config.yaml
d_expert: 32
routed_scale: 2.45
norm_eps: 1e-05
train_tokens: 257600000
steps: 8727
Below are experts of layer 2 (counted from 0) of a mixture-of-experts language model. Rows are named router (the router's row for the expert), gate (a neuron's input weights, with its number), up (a neuron's input weights, with its number) and show model dimensions 0-95. Each number is 500 + 25 x the weight over its row's rms, rounded and kept within 0 to 999. Numbers have three digits each.
Before each expert's rows: "gets" lists some tokens that make up at least twice as much of what it gets as of all text; "mostly gets" lists some tokens that are sent to it at least half of the time. This comes from a sample of Wikipedia text that the model never trained on. Tokens count by the router's weight.

# expert 44
gets: "a", "i", "o", "ia", "us", "e"
mostly gets: "ta", "i", "u", "a", "na", "ia"
router:449508526465488492490513503495506509496479533550509501568520489475483535509530482482477522508454494492499504530538544563526483509502528507523490480483486499491530499491503491501496518487564474493533547479509486495460493510502472478511483496516520444498466448504499529551472516521492499502
gate0:493541523467504494550481503505492502494464529509517500520522502472523494472485493460490516530509479477471541496507500528520474535500481475538513441525494522497526488472522474508486564460506500513485560507482497497499506551481455492519528476481499498456547439487471481489485502511504504531
up0:483466509514484514480488524510465523513510497516476484516529498486515490514470421459498508504463511485518490513512492471535539434488566482487536446456552488494479482497512521488533527489519522491538491474511493482503490493473504483455483502495504489477492515493522511543494517438512495493
gate1:502503501474481518460520503505520511491484512528496528500485524459497477500489503502521477488541486525491497445481453512516537490432541493452476467552478539510510535536480497503461517453471486496466515489539494461486514477519487533518497501460487523486493516545538477510493498499517462519
up1:493498499534512482540488499494490482521508491481507474503514473547500514510500489503482528531476509457502494557534543482500449521556467503549535540465517457495487485460503510511539487540516518496537488502457486534526492527475501469489489506541513476491522491451466537488496511508480527482
gate2:486464505462536540504492504567503521481543485483496550493489514485535470498514460474523484506491532470500513521504493489488500483495521532511486503455493477462580502503490471496492487521510485494489478451526524505490465514496509494471503470496527528517497502507531447523452473460521463507
up2:494507482507515507506473507490486507502462489500483484493478460503557498450516480495546468522524511460528509522569513499522476523534499572474498477483505494475488545473460493498512466451527510556489507488486500523498496524539462535537495513512484510489499485488512468521546496518519515508
gate3:474547497505440473491529492500465508484533514534482528531430516546461528519519494473481491501480464489517510477550498477491512525527547532538493511446489488475504515441515510481533516482495502538529517498513494476485491525513493529473502483511487495509503494498499512481538507454520510529
up3:527445507526535503549484518493541478468475501490493500449559466482489460479472501510493488462533549489482454500479541514507505480495451479484519505543525536520500509512473516498487488515514481449487468503453504518479492506501500449480503520534502489497511480498506522536470478508487475490
gate4:526501476554544508520506475463499503548513475507516489473517497479531498532544505469530509489499498536462518500508481507537507530512516514512489512465449496508502484511498484496450510533521528522490540515495471504516502490492516563546517461472476500508500486523544485465504498463497474567
up4:478519471493476444522496458540541504506488494506487534504453519470481520484528558523535491494523493476501449497479522502521478479465494533472482521538506479479492523498526487529477528526508463483502453484481531515459477446499562512492494520483520526497534491490516475531486500514504498495
gate5:513542489467487534522523516485479506456517487492482480490483526449510472546506513489462476504504548472498530517537518447525509479496513504523454500523504514472489490511482501538494468525487490478524487490533519516475475535503468475526468494474506464500436498462486492494480514431523508480
up5:554547480492483534504529497486485508467512487484504489490468541450508436520489540478450499476530547476504500501518525484511499517463520496493491491540503503496512455505493510509471494510467493493477465488504508526499486521535469479552492484480506477499481495466490491495507504413512510460
gate6:532480521479520514493507511503480496495475479506469552463527522519472497480503500506485506476493511525526510498515506506529469485504512469466516466486525554484540487464535501496437458479528471490499475459511505479502493511456517501507536525470502466520519522509579490454525516467476486468
up6:525471530479522512495504509506490487487474486503470550453524520510469494468495493509477508463498511521517497497512497506537471494504515474476522470481513550492542478470540502508432460478526470494483485456505508476510498514461523497510539523473503464532523513514581502470517518462483490477
gate7:461527512473517511519500513471518489467502492510489522531515531464498512546505573487477534527509466453516457540520489526524499538499512487494493524485504488509533467518487467485532490496522554557501504538510490507510498504496496505573474519486499488481503483527501440507487518507478488473
up7:519460481543467473494474491550477502525493503493508471465480467530498476475501443502509478470497523554481549463478503488477512472502492512509515475534480512485474531483513539508477510518442476456487502464479506507502519481517507504433542498520521523511499510477486534470521486495527507522
gate8:501527492454478513487504500508481498479493507504531513496545505451495512483498490449478512530474471507507528475534516515499510497487484490535467488487508504516528513487505516515534476465518492501514487481559471568509554529495481486487486490535499474486537514490489545526467563504506574509
up8:515484495484502526485528506525518510484475520494528525512501484469471513455501490463503496493461480482483515483537506538506549481498508483557495476486501494564512509483525544518509493481535499502511486511559490531471520551482529476500498481524526474534556517479495518498449559496504513470
gate9:504517487475493540527500444533515525474503524500471490539468538472516481479516519556540514527462536535506499529509493509506517506515509522490522488474503494513493506536477530495561494481523540522530463511523508505521444510522454485468489499503477492466540512453464484500499472515521485487
up9:483494513510521471485501549477484463518493495511538495444533450520495511531483458431466481476550470488492494471469518493476488487482498489518501512515500521479505495469498451496450509523481467479472500484458488513501552489489544515502518515493535521528468483538518514476499521524490525509
gate10:477525490513518514565507466490484486496516493473463511478448509468519476480504503515539499487509492527468483517531529495535479557494535506467514515492525486468492543524515489477474520492478495532497505505464512529516503500513516554510499473507557530456514552534514484528507512475507531546
up10:520461514489493485438493523509510500506475513539539494513542486524480541502501490491481492514500499469516518488478455494480525461498481495525491479497470516513493474472496513534525478514562492483499504504540467478502499516480501446482494533500448466533467449449505530485478508527481471451
gate11:452491521513497520467499518452502498514472571552493499528494526478491484559509501498496549540489488479549491506505500522521507502527486464488489481484509481509516516486451495469510451500506501545532502479519463478509494511483441525557479495513505463499528512505511517519512511479515515529
up11:572519474498507495525517480526509503503533454437514493476519478522510521431483490518507448472514506509466493500497501470469495476480502537516506519494485527491476485501537503538488542496501503458467499524488541520491523483506549496448502488494485523513449489504497500479487489532492493454
gate12:507488481492505505531553490502508443484481471501490497547489481519513481520515493501519516493520552480434477472491490468461492472509508528500496482492454471472544500471466532538485512480450480510541506502510524498498473472457479490512468491514479511525506510555534492509499468468510469468
up12:484503478477524520529552481498521465504487467518482497516448475494536487490506531486500536487538523471404470495483466501465488461514511493492512492509443467494523496499490511547474484474457486500511487486496532497509483460453481506522482508495507521528502520540534496491498469485501482484
gate13:498526454475484489454500503475462502513501479471480542482483519459527497473555438533472493480471446514507521477471538512513498511491482486456538522506510508478502531502503442470519513514531513485509466470494495476504483492529472477488531472517502474544488515528476469503500500533501518472
up13:508460551519507509535490488522527515495507513526524458517516476556476503511455560476515506509539551472484475511542463490472497487525506512528460474504487495509500464472497553522479484483476481519489519533501501526509524517474537519520470529493498504449517490475513532504502488459499473519
gate14:466493500498504490460479475464503494457507483560478484485535506535508481475498461470498493467497542495477471547503502487520501530481532508499548520494504453516552498475496512500514526489508511494469504478481449498459472530493490512462455514520535469527511459491534535502489515474468472519
up14:471486504490516493462475489458508492457515495549475490490542498531505491477493465473495514466496546491475474534517493494531511527480517506502534516507498453521537498474498528492518529502516503499453512483475466510457481529483479515475467512530536477526515457483541553497496508467459458537
gate15:487502514530489529478541507497489536493544524488517491516483487486513467542501511487521541542480497473505497509494534537454524501534506517498494477499486518499474480462491482499542455561513470463529475491522484466549495513468481530530529440538488488489498512531531518524521476501474522482
up15:494514501541483529475545505512487536487529513459511506509483491503510459548508515474524531511480501463519507508483543549459528509542490526534481480503472513517472486462518482477532482544501466467516478489511503462547502512483495536526523452546477473506508512514543510493542485496498516491
gate16:479516485477469508519506469497501494496529504511507500526494478495518520489550485529512475494506553513483529584487532527483497526498467464497495508498513540453486501514504454558507487482496502494514541489555452539502527478495455546516497516496524469462503481502516529507519499522501518534
up16:526496470501552491528481521515486528515485497471496478541493515476500515462487536462502520512477455437506491452506482450501465493482503529485507515500467481524515508447479473531481493506511483494490511535483507515466504513550543488504484483500546487536530519535529488486503483443466498495
gate17:495462502495524490509548543453522503530549528511536527466484491505485530522538457453556497504526556508527513486549508502512507509476486538523517505531490489525496494512486510508525502507526523513522523502505467550482478473472501495503488497481491505524482499537500559467511538513482522529
up17:489472480492537488515551528469530495536549522519531536476495503506491521530538464447549523508517541514511508485542515495515505492475486541515522512529508475531492498494499497513516495518538524505526517508499481556492487451459506494498488486468493502536482490532498562469508530512485509537
gate18:456506502506499527491503536476525494509485492513519503471486514534528519496506512557491502495441508513495499505505520512508467525510488533498511494502496503501484490508482528523504515507547590506561557530473500508512523458494492451500517501504489492517486439518496480546458551503488473489
up18:547491496491506485517503473540473502515499506480481495539521479468465494492488488463507498508555496491510501494490487497493548477496517467488484493500497505497516515493508463474487490482461413495438446466527511485507484527512496547500490511503518518484520565480493506455535448502511530518
gate19:441465512492479465496472510515551526496495478509490506541484499454471471538441525500487497490510519518503495497483507527475505540548501513479514483489513501519466523492483528486483504496472530531516557481485497466479511516474526495508487524493551534516530510539447460478514505501472503456
up19:543505516493514536518533480469454472504510521509514499459500503551535509480553497504513506513502486462487499498519484480535484427464503485499480518521484505478512460481510478493510504517546467493478456521497504528539506483507480512515503468509440456499459491469542544515498513508522496529
gate20:498479538502489491468521461520462521473510492498516527514527550480492528481541533506527487537516479527516515506464480512459506482523492530486486453513481469479471458498472466504518500516528535531478494500555498479479513564535473510499460502478523466510506482493481482477475460531512508466
up20:554511445497514512530504514481530494530529494520504503512498491507489479552527473477482487512482540514490484468526503485510442482500538488532534555499519519501498543509516540520465478504484488472482493497476513509488482440475507508471544520510475522473488521528479520503526548505455466479
gate21:523521462502493498520529499532525479495517499525516512507493509502513522513542480511524481470518589530504524473537500490531532530509510501504517543470499519513482481491446509524522515522505451501520523516481534488511537506494533495522478501474506503529457480535494542542501511483455536453
up21:506514475492485527507529540526500480466491509505538510519456533505505534491529493521515491487491559514516513485529494485519533477562472479512543534480508502497477481486467522509549538505485479458497543535513510507520512483488503483494488487477492473519473500555486537563485501516465528461

# expert 56
gets: "e", "n", "t", "y", "in", "a"
mostly gets: "t", "l", "n", "te", "al", "en"
router:469519514451483480512486519527495504503497532517520486524519478466488525506542487464462513499503478518483525524527557559480487508462514497542464478497476480505509504501535490517503533485510476468542560505496497513490542484538495484494486486552544476492475443452496507522517494507499507508
gate0:456487509525512498484469495494496502495490535488493465528553449464481511518505493493473510448531476473536508514463536531471508486480540514535513476508496499500539486507554514519461555487503529513485508505491489520534447479505520482486518480510488472514511483452518511545504497488558495485
up0:550491493479501504532536500506502490493507480516487521473455551515497481483501499510540490553476516513470506492524469447506498505525458494469496518498503513506484530510434478495543447520497471490516495496502504493469528539495472522516500519502493542480505535562497487451495500514438500518
gate1:491466464467500510470518506511520498482479527543557481477522492473524563511540509503538457522502482492497499497506482527482467515474493520531461458473473517494521531469492513517532500453486507477521492461513495476485518525491530487468467543502518457453519473451524496488501503484479504501
up1:547512519518507488511500459522532462502501515449470551516487515570476524480499530467491523496503487473479501479482486505511504495476509455466483533493489498487507524503483465521501511511497456491464484503515495489467414473488470510562522511507489523500503466517495513543535502511504476512
gate2:508478526459508517559531508486548541516491518544538458490488522469489522528514508501483490512472507498514511498498508542553474511486497474510459459493551471527503507485503485577471511498522465492538504472481498528487510484524466509528478503489489472499477463501543515501492529519492509524
up2:525497525466527528547561517497542499488491521542512446487471525466516520538530490507463509509491515507542498480477498516544504514463486502485473474499518475510512504485520478574467535504533453491539516473479510519482529487519487525500492506475509471509482494508528496497458521516482506533
gate3:506503500505459488484501491489481493506520482511553526504476523426460499510479477460482457465527515524504502515517543547467495490492494516523509496505543523463506480526530505492493512505500497504576470459479504510522493481539530493439530535527493496497516493521526459492497487470491511477
up3:502499508493459490475499494498488504503508477504542528502482527436473498490473485459486459461534507527515498511521531543461497479488497529515499505497544524446518480519522517498493508505494505501577454451473514509511484480540522483451524527531474501508519489514508459493495493451495505469
gate4:517498471490517531524539500498475510452483536503499527527478508523515454537491499516505481508526444461437508529455524549518501491502522482480485472537515504466448490503487510513567491484531469501533470498465505497501560495516517497485481494518478469487507512493507482480524511496468480504
up4:487515527505478458492461497495525485549506468496494471485517480473489544462513501483482510488480551541555479473543481459488501516506471515505508533461481497543552504489520490488437506512474536508474525488534487513494439508492482507521519499481518531513492495500482517524464483501537528502
gate5:516458504472481552461500520536479510502479454545496489501464534514505452532459505522547480527509525497477495481504486499480538508503491506523466505494520497470509505516528500474538482574502492505544492494518519526489504479475546517540501499507503526511472556515497458486502504467509532489
up5:482560486511505467548500471471517516481523529460513521498525472470502539486537502493459506490491479503533513518486518499538472495510509499470539501490474505523477477498485485506455506415516503509467526515503485445494475497530452475463505507497496477509522435506501532514507500512478488487
gate6:524528509519509523505477503493460551503477506496479454519517571506537491524479450477496482472514522460499464492516521498527476515476500491514526476474529491468526489535496469446490502470508473519518505519458514468544506495476484506489490500473481501491527500507473514510551495457501549458
up6:468471490483491475485516493514535444491525508498516534499485428489471515480526552524499502530488473532501527512485486487480529495521487509495467525522471508527475528461494536559513503536490536481487498479545483528461488495523532486510515508517510505515487504493518483487444499537500448533
gate7:519525472519496521453521526541486490479530459490544470488500525462505461524513476526491514529478513506508527476485529497497509517532509528502487522497527526543482517474498522525487492522519478456526519430534515449490474454529520525533511499493493512527475501512516450533515457502498487480
up7:514528476525492500463516527519493487460518494502531480479517534479501460545505471548485503536501534495494527476504531497489506530546504525495479512488522528555473515473501509492475494529522490460522525443528530486485472469518521502504517504509523498511433512516488466565519477494508483467
gate8:497545517500531509494486516523438504461522496495438494509489534494501512495528521481493521483528527526537518528469518459526511540480530497545489519507550481478503472469504493511472501563498506532469541473523488484526464482519511488492484478482491484503454502502506486538531535525508533521
up8:500462472517466484486497490487545535526481495515549498480501482479523478499457492514501450514472481461481497476510482520509497469530497505446526494464439515527483510553500496468498525439479520474505488534494486507475533524500508513503523542485518535500554483526507481485473475483500475475
gate9:462508483525531493484479497500531505546468516496484459538475528508501489507520493508519518484486501507532507508532478533511518496487554528543524510530512546514510492508474508504482506512464481558565520504510532490529492492471493536540507521461517481487460430485494492524482521500515452515
up9:457527491457494546460557494523495486443491475507481514517479535472498483533534476499501531490509556473544532488526502503510537507479515470518514489451513511419485523517454459489501536498514492510477487493493508512495517513527515514509524505465514515490504507550495508511504478479497483492
gate10:504497512509535452552514433490508494503533537512500516492494500458515518483490515554530503507493516547541493516493521524498522505508487466448477519498498495508469490493521516497530543489464511520500477546497508510520476554478473499500434522509511505535478503455456483518532505504479519504
up10:487496491487474559453494574510494497503461457502507474504506518536489491511503484451481489487516484485454501481509479475508466491485505527561523475500497503498533515500480481508479443519534488480498507457505492493475521451505521503490552482478490502463518498543533526491455478518525480502
gate11:459521471475574533510523500500470500503516515477479539511508481481511488539550468504523523518475498480498504509512519535474511520488515508493523514491534532488547472548480494486532496523526487502524515434523542459529464542512502502496490478520536521509490528518520488486511486480450499476
up11:494482512528482469473477472501472466495492510519486485493478494513496522479481542538523490548531530493542501529506511490493465472509502483497500502479510455499496515473500523535459481539512506492501509518486463475539438509472520537549519489503477498552501482480511522524501588533519511518
gate12:518506525459515512502526539521530468482499491470500523497492508519477504469515482490518494452514510484517498513535506545544524450442510488460509458511490505523500525493533499468450559488502471516504514538511527499502504477487510481509507440535487460530473502490524442483510512468484486512
up12:516492494534487485498476471486459533535496506501480498518516490504506480530509523501456510560461494503510508484486486474465479538571491521532486520504508517469484457503481505497548450495472523489493485463469488513481495526524476511507495556478525532473534492521467565499481490526517495479
gate13:490538505509522522479537500518494498498450510529486468529529511504527539491506520508491491523500490500498504488485517497506475568509514449486465439489487494485509527498522542534531455484494467496494463538543502536497546472504496458479452483503488477492509523495491501516494554471476547494
up13:452464515529497487467478536514523486515466485566500458513531504526494560492470454480483483491523506509511546475527508486494471548521499460478482475462475524490510504488478547540514471524504502486512488477492454529508518481513471471463485513520495486506479519489494473513484512489532503538
gate14:494523522537494464509475472520457499460492451473505490496502487429472477489489481500446521503511531498493496509503536514518552492484499462510484462522495459500526465506457504538455483493454503502491537530531504507471453527495519516527494513503524467495470520500549506513509487482487478515
up14:494491482456508508469522500487525518527493552499491535497506499564521525508508500502536458508494466524514516480505505505484457525503507533513521523463509559492475521483521497462549529507541498484496448479471505475530534454502481475476478476496496513522520456490458485494469542511526514485
gate15:490500506515518474460479502515527511487471486472520480491527461517493484512541540518536498489513507495496445516491474496453476490460452530529463496453542477525485497467521434516518474477488504499469552525482512495488521492489478528478463455483494484494467541492495504460502519528503515494
up15:508505514515503472436473493507513506482485486478534486482525459508502491521536532525520510491505518481490441518491477504444478499455453526538460506448537483511487487459505450519522469488480516498471538524478517497496517484482476505471455457491498495506470538492498509463506526529492520498
gate16:487472467456514558535466489540543521481493506526505479476529461481509492477491521481553525488533481506515480493482490522454476478478514515465469533519490487464506497450487489506483507454497512463493463531485513494513491511503468497536511534462533485527491513482510466486560486522510500499
up16:481475471455510559547463489527535526478503513515499478489535460490505492470490510481541527486550475517529491503483497521453475473483504505461465514526498481461507486449496477509484516464486507458490455527479528500500492515506469495543502519470523474515494520476515474489558489512513486491
gate17:471529482508490543444539511513526537492498479496520508500496462481485501560498511502495468504530474506553529472480497510504489516465511517517543480503535482482556483562485531475519550496512493464489503491477479460526523492474516478488476482489509509509546491508507482528492509548531513529
up17:523476516486505450555468476491467460508505516505473496500502537514518502441506491498514539496461530500445478534516501493499506484540502480482456520497471521519443504439523468525484458505501507544508499511518520535474484508525489522507519518504500496498452513491490515481513488453461486477
gate18:497500550504526521517472479500510491489518548462549477502476487506512550482477489508499548495493510464490500505470517500513506486474459446490464515505462515493469514512482451539472525522533491491516491485512528501502495495473510548448490488525480458548484515487528531509511463521461473465
up18:498509459491469479481533519509486503511482449528446528504528523493486446517523509484504450501499504527510497499532491505486497520519531547529529474491548489507529487475514537466537473475483506510482519509480460503493506504531489456544517511476531543462523480506474472484493534485537531527
gate19:496475483459498531511493473466530557474522547529542527542479513511523514508497505473474525540511494491519477499526515496502513493484459533499519503506518499494437522509477516539493496512537561523494496472484508451518492537455504496464504463482516486449477458495497486499480513496467503483
up19:503524510529496464483500526521469437527479461477450474465530488487480489500506485522531477469495511515489536497469483504496487514522547459501484490485491490513557475488520473460505502495465439480514493523526492542486507465556495503523492530507507518544525555500496510504522492508525491514
gate20:476508544483453474494493521522501448471541508519513508494488556477533512490475530497531483503497512502487519509550496511525519526531486479512469529492539453500531543510511497540498512543498497457463493469510524525504463489528490517476457501463513532511492522539501507503532552498468494503
up20:506507464535532530524523477489480546525458520499482518505518456561455492499510481471479494510477484521500528499491521507484486471466516514488536455478467518496515450484472492468512500457501514533538501506514450518499532518507506477531533491522498470490503491460485506504467456531525459521
gate21:476504481496555469505456519530491483467515491483499553537542523536475552505486471454504519502475520531497487499529504510499492532472478479499502480454493453504468475506506482510494501453486529524483536468494504529500501481479531498556481481494542500515510459470489526489525459477519489515
up21:522480509512437537500539484481514511535484495502508447452466481460536466491513526527491483505524477479497511496472500495502505464532530518498508520545509554492547507504493504500510497540502461480502459535500490467509513519522473504456513507508479496492477548533518455499471531523470519475

# expert 66
gets: "ti", "a", "r", "i", "ta", "ha"
mostly gets: "ta", "ti", "si", "na", "di", "ha"
router:491515525469494475517505495511482515501484521538505501559533480499475527509524499473477507510469497483490498518522557569504460511519533507496491470493483481497514513476519505499509530497569470487541577476502490527489499519524485490497486532539524452492489460476466522538495515521487513520
gate0:534516497478508526531502485476501493479472487541520504530516539503510500502514513548481528537511511495510510504495515540501521462470498511509483446486555481474536484520497491479475528465486513473536509495459525510552471460463491525510518526524450479466517520508524516542533480519549520511
up0:457492504509492469465505500526494510513519523460491503473489464508487513497501497474528475475476490504503500489502484464489478530526495502490521547499447525520469506481501523518539474530535484522456502497552478484454527535534511494484466482485534525534475484489499497432466512511432478481
gate1:484486523467457426580500505499485530512495517538460545533504499521490501494558534508485524530500511481486476538514507472534485515473515487511485477500468519511500500515519472537524478493507470493480506508511490512480499505507525524504518518523491463503486475478495532484445525560473513508
up1:500527494483516512474514473541479505482485471461498494501503538467494500518476496500498502521500480488519481516499518519459506501474438501516553482476556522507482494498519540492529539524493506472483481542491536470467504516464464477451472457503498505450492513458545529486538504533486533491
gate2:512455521477473486460492548473459465506457502538459518480491502507540508485490516512495446481526529484494507458514463450473504493485499490479470467493543542517496558478479530533510503567489510523530540489500492481488494501496500490504503496484510524470487482524519476494521483472523516481
up2:515533479506516507543507475530538523502548495457545483505518489505450505512516479501507553520491473535508496544490536522526480502523508512520540522510462472484509453540509471468479495450499496460466440506505508522515510506489490517488507497520495481515498539481478536501498509541455477513
gate3:473536521496497468502504518511496544478495489537535523504511525448442515432546498481469571519505482514523521508516491488492496536505483496506493489499505495500537512516500461491490520509499467510496530488477507522515546531528480538507501526539502483506498457473535539507478519557499514517
up3:477530508469511481488486491483478545421486489557520492516501482471469515493519440502479528475540472532519506549467477536522518521526483509507506508481480500537536465519517463499501541470513520523499504461498520510498513537512496535529514498513504471517497486459509503511487494559499504520
gate4:492533518494529513515469507487496504512452524482517474521496529505530477475481499489510486481503519494468463458463485511508527512504511503507546476454472465495507494551483486458523530526556528520493524532505501484523512491487445529469487504470522504522552539537450492499484532481490544512
up4:486522510482518514516476502490495508525468526470510479509499516493528482472465497495500503481504506500480449478473480498524526506495504500500529469469457462517505516553486485470519532542567529521492521524504508475527514497493433522483497507465536499521555539533441482484471537488508525521
gate5:468520512506523489503515521524490485498434562477487498509477477452471472492505526482467478517488518493473533518525503509500506548505489514515517486455512506527518522475507484517524465462499507485518515523529498490466495490525468404509518517504486499509511476458515493480484496538464499552
up5:492503523497479517515500511456559501449530538490487500462487490469498462521515552495504505485459490519490526483499511515493506589521511512510509537515508496539504517462472507526529465449495518485512480501481501551452534503490482459506529516510474512521506510498496477526489524456511496495
gate6:434531505522496450519465489487482509462464500566491497472534519484500494513515544497495499506512482479481487509479521507510521525548486491496459520482495488498509521515516546486530525495493507514519503482514497508495518437509497518544527552509544492527518505512453487453560509498496518521
up6:434517500535509459501472474484504499472470480586483511497528535487521487520497538483506501512503476482491478509491520497528524527544493494492467535496495476498505520495515511488530514499501517526515502472522511499495498469503510521536523568479534496550522501531462471463544513488486533535
gate7:507465577488495526512483509499488507441518449541501477525505522521480480512498499522478496506503536511486476468456489474506531528486484508512483510500521528538498472490501531494529531557467463458528455498497541460518515525473499507532526481486494508476483514503512492457477512459501501476
up7:513466557500504536495505501524492495427493454527509487524490520496485473511482511519492496529514521503485465472461489488507529512491477515490485503491537518532499463473486531500511517566470442465534461498495520454506530512471484523537534477488494532474487531504516509463476522477491490486
gate8:510493466492525480506486489519488487504475520484478508552518467539531495512530496490541490475521522495479475511507525488490468523462506518476468528489530459487492476558482490510533542492484465562516502438526536476533483563525489517543476485502486538485512514477478492507482498514481487487
up8:505492466496538473506485486511480491501484515485481496549525464534527494513527493497544484473525532500478486508510527488476459522473508528478466516477535461484497470549481492519537539493491471552511511452531528482537482578523485512538479479503491540495515505476486482509479486520483485484
gate9:499524499500488495480499481452463507476483486458509477543462486471504474504522491447520495507475479486508499463488515515477516532484496488467541467512504504471464502495518514513547469471454468522499451465522461499498502507534481513482536483486440506509519466525525476489500443500463531486
up9:481499487513506507479503465446490517465460488488503491527496513472528474496530502464506467528497471457473522469487511498481493547496493469468532502520498484457453520503515523548548496479488500526494464449535465502495525489513484532483533505507440492493510483498525485486496449493451529505
gate10:502495529500509518480505490524503525520490500469491502503518482521495511426508494519491467507488532528501505494516512501531427498525530500493490537467445509470523487475510493553516544518477483508508508514541514522504534505488509439500478493463544451495559524543512493494508511527483525479
up10:509516529522497507486507494503484521497514464487489525525522500511457493398511507522497484498501547553517529486510519499547452517539532520504479496463470476475513492484501504523528520496488471503516491515513488538495531494469516464515492489448490470504513484564460481500499497500464507472
gate11:460478479467499509499495505500456520514483493486507505514479541541477509500481507497538508553511497498533497554461522476550512492534509526542516465518513474474495524484471469483517456480486504477495515516531503509542519483491481545471486518506518483519514472465477470498554533553525509470
up11:484472463472460516512492512492460501518515490489513479526456556516475529478474518483509521530496463510513524516460536481531494501540520531548504477537509482493496508511480491494530463500466492497495510529535535481560544511498511554472478508525515488501491471468495482494534504552518506466
gate12:514487471422536504518527481465484511510504478499514517505520529508540528505507499475511498476541465458471482497479499517446487476503501493490480481515515511535471511485527470482487556487530464544501482507521499516520507531523506539504545492521518472552478501507511467525456501501477501448
up12:491502506576488499472471534523514492489501525500491475480486462489462474493502493529500508523453520534532522501494503486564521530500491520522508506497476509474534504500474527523521441511475541460493539487447490481488473463485490477480450489472476509450520494494483519488534499498519494532
gate13:449493440531526477463479479487502538504484519518513484463501544498459513496442502462511523470488523505491486541523480499497479522513515535509541531441525485492490481510450475476482507530541505504549527497500498526501539512506539542506509494505488490493503518519506509531496533516479472527
up13:464489431527511466465505485501491546500490521526519487465497542502456511487457509462499513473477521500509475554521484497502484513520505550502545522438535485485496483501461487472481487533540500505539537493511495520502534510505517535491518506501467478494504513520508503527496539529463484525
gate14:449536498489507488497489475489512529495496520490473481486479479462542493520494547507532538511497493509471493513506517502475471480478500500479498538537514504525492484477517435475501537498556477438467504485480502520556500524493528481534484511529481465532497515495513488506552518472538522539
up14:456534503483506486498483465500505529479492519490493479486479483462546491518506536507528540513504503519475489501506524495472473497476503488491504534530502507511494493469518422477499524492557480429472506481469499509552501538502515477529482512538484466536492507501513496498551522461536528523
gate15:515500490512495523499496552516510550516488527488504507478520515485520478518499496490542517479516517520458473477501506461491487502508522489474551466475494486489505582518469520474498465522579528500532472520499493501539481458517529464538500463514489541493517479530502498504512486458504519506
up15:467497508497490473504503450484494457484507466512491499531476477515479526484504504507457473511483488473540526519509479548507518503499473508515452534513496514511505423499530483516497525476409456507475521483504504498479527543473473529464492534496509462510489519472502499490493514534506476505
gate16:476501471530528539522495456512493528490504480461504454494512530503554462501497496480508525528496518471476512501547455531456504539476500539502514509472520487506517477517524479502523503549521497544504506453545539507488451530526486515503508536500543512495520501488502473519466469499487475513
up16:497509465515540521500510448504503503511484505489507468480526503527541451490478501511493530523497530452467488511544478506463488523500511543507491502476518508494515480511503491515526477537560502528541507471514517510511425533519498531524510552509548473506530525474507498521471480500492476535
gate17:477544476527522516501495462491506464501462492529526559511495512502476485526489489532518486491496474477498503499427529553523509514467472515556498491506487541523483502468494541534543540491487484503506544493467504509487466509506509507492494491522510511525515473460536497485520535508548511530
up17:461537490525525497507494467499502465497471491521517573520491510502473487506495490535521500491496469474504493503420541568499513532484483526546491486505484530515492496462496531520545543475485498509488533491472514513493459516515507521498494491530512518531531470470533501496521540509527503513
gate18:513537528492490484493465464520487504496455519515475497526475506488493462539501530525490506483504494531497463517521508488495470521470545515479475492522517501467507524495488512499506543529533497499527517526523548532588500536511507488464509480510529487503482474500455492472501562483542521525
up18:495464483499491506510533525469502519497546469470523483483553495506488547497510458469499499498485499488511540494492496494511526462535447493538489514483483514537489480498501470516536460473466478502475495483480451460409524483484469506536503497490486486496511512516530499511499449504481496483
gate19:523475505495515486527537484519511498503485544476506460515461546522504484515455481489508527487522461483481473533530466521481505488488502486496503471554465479456490519523488505469491460512488496508481532489517472536528465486514478470466508525482486501501545497451547542470514512505507524558
up19:480516500506493521463451514488493506516517457507504552486541472469495518475532514508499482526499522520522536483471529473511487529514502500514498526454533511537522478475512479555520527487509497487496483509480524466467536503479539531516488484509512497497451505548445460540476493500484485449
gate20:498487508525529480527500504534546524509484468472460507511518473531477520512503544478523492499516452519502504470489476513476487492486529514538509486442505511486502561464517507520484474531522505538517523479511497487470486505522515535489532531483513434475497548494471460528534473500516462506
up20:486484514535527486515505509536544521505487474461460499519514475523481519521503537484535493503514447513506505475467486509485485480485535515540519486458521500492513566461512502517473472529525523536516517468508495480461486496521515533495527521488513437484506540491481448530518460504515473504
gate21:465483501487524506518539439520492501516551516490492502491478493497522497443497500507546525501503501522511482481520565535488515540511505499493523498494523547490483491477491499513507470505566446467521458489499480467514468502495515517469481487547467556510505508469500503455493513491484488478
up21:475481509498527503528535437524494507524552512496488507493473486487519498445496494510544521502503509522513468478518562531487515534521498494494528503495527543486483497480490498513500473509558450471521453485500481461515464505490526516476471490553466555510502514474503504467484510496476485487